Experts of a small language model.
Size: 12 layers, width 192, vocabulary 4096, 31M parameters.
Training: a variant of Muon for the experts, 3110 steps.
Below are experts of layer 9 (counted from 0) of a mixture-of-experts language model. Rows are named gate (a neuron's input weights, with its number), up (a neuron's input weights, with its number), down (a neuron's output weights, with its number) and show model dimensions 0-191. Each number is 128 + 32 x the weight over its row's rms, rounded and kept within 0 to 255.
Before each expert's rows: "comes after" lists some tokens at least twice as common just before its tokens as in all text; "comes before" lists some tokens at least twice as common just after its tokens as in all text. This comes from a sample of Wikipedia text that the model never trained on. Tokens count by the router's weight.

# expert 127
comes after: " the", " The", " a", "The", " an", " his"
comes before: " of", "s", " was", "ions", "ing", " is"
gate0 [138 183 150  81 163 103 154 109  85  75  91 104 116  98  83  94 148 176 140 102 148 120 130 110 137  94 108 154 157 135 123 172  53 152 141 188  85  87  79 154 139  83 101  82 157 128 166 193 150 119 145 139 112 159  52 100 153 191 128 124  83 118 138 147  90 131 166 122  64  78 131 116 137  86 145 137 180 163 123 129  95 137  99 121 142  67 130  92 148 111 121 109 135 104  74  91 124  98 147  90 145  89  92  57 168 120 141 176 113 120 126 114 163 156 161 107 130  88 139 118 115  78 160 117 141 104  70 168 138 157 127  87 112  87 147 166 115 124 145  63 181 151 114 139 113 108 116 130  50 167 119  91 110 106 175 133 101 115 136  98 131 133 114 174 118 118 174 107 144 139 132 120 185 104 101  92 233 155 122 138 149 123 135 120 173 102 169  83  96 101 160 167]
up0 [170 159 186 114 144 136 146 107 157 176 219 124 104 140 152  99 161 136  97 145 106  92 140 155  93  99 115 123 125 129 134 174 123 121 149 115 196 115 165 172 141 157 144 119  78 145 161 107 167  83 135  87 175 138  97 127 120 132 131  79 127 125  78  87 140 114 138 141 114 113 126 150 174  73 107 108 170 215 122 125 136  80 104 113  85 190 136 133 104  83 124 140 125 113 121 153 136 130 106 164 103  87 140 193 134  90 139 121 150 193 182 100 165 138 111  81 142  80 175  51 136 154 136 137 132  95 164 197 103 151  96 108 125 118  90 164 115 110 189 125 199  83  77 116 134 136  80 157 119 108  83 164 109 106 118 122 158 154 116 203 138 133 169 122 157 156 116 162  95  73  87 114 104  95 108 173 159 110 177  97 143 135 126 132  81 142 131 164  90 176 177 159]
down0 [ 91 140 143 159 137 121 123 107 146 141 149 159 100 129 139  96 143 119 141 137 126 121 128  93  83  66 166 137 147 136 101 164  95 154 131 153 149  88 121  95  95 121 130  90 159 137  62 116 100 162 153 117 160 132 139 153 139  92 132 125  80 182 169  83 140  47 142  78 105 118 137 131 136  63 146 132 131 140  82 146 146 152 108  88 132 100 169  97 126  70 101 162 197  99 134 106 104 120 173 184 127  76 114 108 153 121 200  96 150  76 178 173 120 117  81 145 191 152 133 153 135 116 147 120 100 112 154 117 129 133 145 109 134 136 130 138  82 166 110  90  58 142  62 136 130 122 159  84 171 125  95 146  84 133 158 141 119 158  88 125 107 131 181  95 134  56   7 137 113 103 138 149 129 141 151 132 146  99 105 141  96 143 195  69 138 175  91 109 130 128 224 169]

# expert 21
comes after: ",", ".", " that", " The", " where", " which"
comes before: " was", " is", " were", " had", " are", ","
gate0 [116 120 139  96 121 127 209  68  92 129  50  97  95 140  78 107  80 154 152 154 108  99 148 167 112 136 100 137 118 154 130  97 118 109  58  95  81  97 142 183  81 117 173  91 203 135 159 163 120 110 133  87 118 174 108 108 186 147  89 107 120 132 152 143 102 117 189 107 102  99 140  34 180 141 106 158 131 108 168 138 136 120 154 151 145 132 146 146 139  68 153  64 118 155 133 133  88 140  98 162 194 100 136  78 127 120 142 152 108 145 163 162 144 165  62 109 120 137 120  97 128 115 113 168 131 114 132 172 116 151  96 103 105  84 161 195 108 112 102  74 132 145 137 125  87 106 125 124  85  84 111 106 103  81 157 116 161  80 140 108  96 126 155 187 118 108 137 164  96 151 176 147 100 170 157 144 134 112  94 166 146 121 139 115 108 161 200 133 132 108 102 217]
up0 [168 160 118 122  95 105 102 118 153 189 153 125  96  73 101 128 139 151 124 102 174  71 123  78 136  99 134 127 106 123 123 192 123  89  99 160 137 138 142 186 138 143 130  74 162 139 123 149 142 103 118  80 192 103 140 128 138 112 143 131 167 201 145 133 172 160 130 159 110 119 152 114 169  38 104 157 147 143 127 140 146 106 143 118 102 152 164 142  75 139 154 147 144  56  90 147 104 155 108 112  91 112 161 190 184 157 176 146 179 120 167 159 169 125 125  99  72 166 143 107 102 101 134 114 109  39  67 160 141 160 125 117 103  96 125 193  80 156 113 105 108  82  68 180  88 168 177  81  70  92  68 144 175 148 112 100 107 126 165 143 127  78 168 110 146 118 163 169 132 100 150 111 157 122 110 167 158 140 158 128  63 116 137 141 114  93 129 114 121 139  92 119]
down0 [162 110 114  94 105 120 174 110 127 128 130 160 100 101 133 130 139 149 133 114 140  84  88 162 109  92 127 102 122 179 107  99 152 126 105  93 168 126  82 143 151 103 205 141 150 130 130 169  78  71 114 133 164  89 122 103  98 149 136  81 103 127 139 131 136 111 130 115 210 147 134 107 135 125  79  98 108 128 110 213 161 136  88  69  77 122  68 104 118 101 124 118 117  65 155 126 116 110 147 149 185 112 128 104 126 113 210  78 123 104 149 207  95 163  73 145 102 126 148 126 106 117 147  65 143 154 159  79 136 171 110 128 191  71  85 130 112 126 113 190 119 151  54 110  92 196 133 180 167 109 107 144  77 126 104  91  95 119 107 125 136 146 108 159 125  82  94 108 116 124 180 142  63  98 141 140 147 105 154 117  38 123 118 100 138  78 139 132 152 126 165 169]

# expert 94
comes after: " the", " The", " his", "The", " United", " this"
comes before: " of", ",", ".", "'", " in", " was"
gate0 [174 155 117  88 173 138 119 153 135 137 114 113 112  98 127 125 117 178 135 144 131 120 115 144 119 152 184 180  92 105 153 196 153  67 114 121 105  47 105  97  77 115 105  80 180  82 113 174 145 157 126 107 115 118  95 167 140 111 128  83 148 128 133 172 116 126 131 137 141  62 130  86 145 121 116 163 159  99 177 123 146 150 128 193 105  87  73 158  92 107 118  98 142  96  75 140 150 157 144 153 140 142  98 131 100  77 196 132  73 163  99  82 121 164 113 156 155 106 163 111 115 130 201 108 138 103 148 120 110 140  74  51 114 106 149 140 127 164 125  67 114 154 144 137 147 115 167 152  35 138 100  85 148 124 128 104 123  75 123 129 172 139 126 154 130 117 105  88  79 169 175 118 113 120 138  96 171 177 104 152  98 148 148 198 185 116 169  60 116 106  69 114]
up0 [133 190 185 136 141 138 138 102 134 123 147 109 165  93 166 137  78 143 125 100 145 125 121 149 118 125 130  95 173 109 134 138 140 134 135 171 176  87 187 150 167 119 103 131 148  80 168 111 134  48 185 102 107 123  91 123  86 123 105 110 173 117 148 115 136  57 173 142 139 165 141 197 207  95 121 147 116 109 115 124 161 144 189 139  87 132 145 127 135  65 101 156 101 137 146 120 154 139 141  76 124 112 163 149 156 113 110 139 142 113 191 148 164 149 123 111 174 105 112  57 136 122 122 148 127  61 131 192 100 144  91 134 153  73 105 171 119 109 132 155 101 123  93 105 106 162 111 104 109 113 126 154 119 177 140 133 100 152 174 177 132 100 114 197 117 136  85 135 180  86 132 113  68 139 132 175 105 139 124 145 160  99 201 147 116 149  69 101  43 208 152 185]
down0 [ 95  91 160 151 110 118  82 107 145 108 162 151 107 152 148 106 207 192 152  96 100  86 120  80 151  85  93  95 123  74 133 111 133 145 116 136  88 114 130 126  91  79 109 187 104 108 139 157  81 129 129 178 100  48  79  93 104  70 154 157  96 157 165 173 163  80  93 127 142 175 102 106 134 148 114  92 148 143 142 163 107 104 106 132 126 106 148 110  92 128 141 143 193  50 119 109  82 114 119 165 140  97 137 150  98 216 130 160 167 106 121 179 149 113 109 110 215  98 126 138 133 113 183 143 135 190  82 126 154 150 113 115 140 160 107  98  57 145 115 105 106 149 129 105  89 191 148 116 127 131 124  99 148 107 133 146 121 108 137 155 133 134 221 142  62 120 150 129  95 115 125 140 168 154 154 129  84 124 170 121 132 112 158 113 172 158 124 143  88  97 204 132]

# expert 105
comes after: " |", " the", " and", " a", " m", " F"
comes before: "9", "ing", "2", "ed", " of", "ant"
gate0 [109 140 175 148 118 100 142 111  82  92 113  60 157 100 171  97  97 126 118 147  82  89  99 170 106 104 155  86 168 141 106 179 151  87 165 159 118  73 118 133 104 118 134 113 125 117 107  92  84  79 134 131 148  89 109  84 142 143 122 118 101  94  98 127 128 119 158 168 140  93 172 112 191 143  72 100 139  90 141 166 149 145 149  90 122  70 116 159 176  88  79 139 130  84 155  58 118 157  58 115 111 163 110 132 101 124 102 123 194 134 139  92 121 133 160 134 155  87 142 140  85 178 152 105 173 104 157 179 199 110 107  53 107  73 117 158 134 150 101  87 131 148 133 102 145  60 150 134  59 104 113 140  97 119  99 140 139 123 116 187 132 160 113 139 117  70 144 151 137 107 145  44 166 156 193 131 115 109 156 146 113  95 167  69 116  87 160 144 101 115 168  96]
up0 [151 173 153 163  73 141 114 113 157 137 195  77 164 114  97 128 154 106 139  95 127  94 171  97 101 134 144 118 204 124 133 161 143  58  66 136 169 109 160 115 176 140  87 139 130  75 186 140 168 147 199  88 128 147  97 131 182 124 127 140 133 146 175 133 114 100  92 107 107 169 149 164 118 104 111  98 141  96  98 157  99 144 133 139 103 167 142 118 137 103 108 154  68 148 113 161 142 144  86 117  65  98 129 129  82 120 122  68 103 120 129 119 149 115  33  88 170  77 141 107 151 141 169 156 135  84 136 164 138 104 143 121 130  86 124 131  66 150 149 111 152  56  96 117 124 119 147  92  71 161  94 179  98 144 157  72 117 160 123 113 184 126 117 105 142 167 137 170 119 137 135  54  83 102  93 155 141 132 121 103 125  53 140 113 125  77 133  50 108 162  99 123]
down0 [ 84 118 162 113 156  85 127 128 148  61 160 171 101 150 112 142 105 131 137 133 135 120  63 156 142 102 179 151  94 124  98 185 122 120 181 152 150 117 104 157 154 145  99 184  90  53 146 114 105 131 186 144 192  86 134  95 106  75 104 129  87 169 178 120 169  99 213  92 118 137  94 114 103 134 108  81 153 171 132 156 142 140 138 100 165 104  76  58 140  20  59 151 163 118 156 134 116 125 122 101 125 144 111 113  97  95 131 110 134 117 131 173 104 120  94 131 160 139 135 144 115  90 164 117  93 127 145 138 161 122 161  65 118 129 131 129  69 178 131 101 122 160 118  90 115 173  99 105  82 157 144 103  92 108 145 161  93 126  81 134 111 112  96 126  82 153 111 141 147  93 184 134  94  98 137 118  99  76 128 154  22 110 141 122 120 177 124 158 145 163 165 135]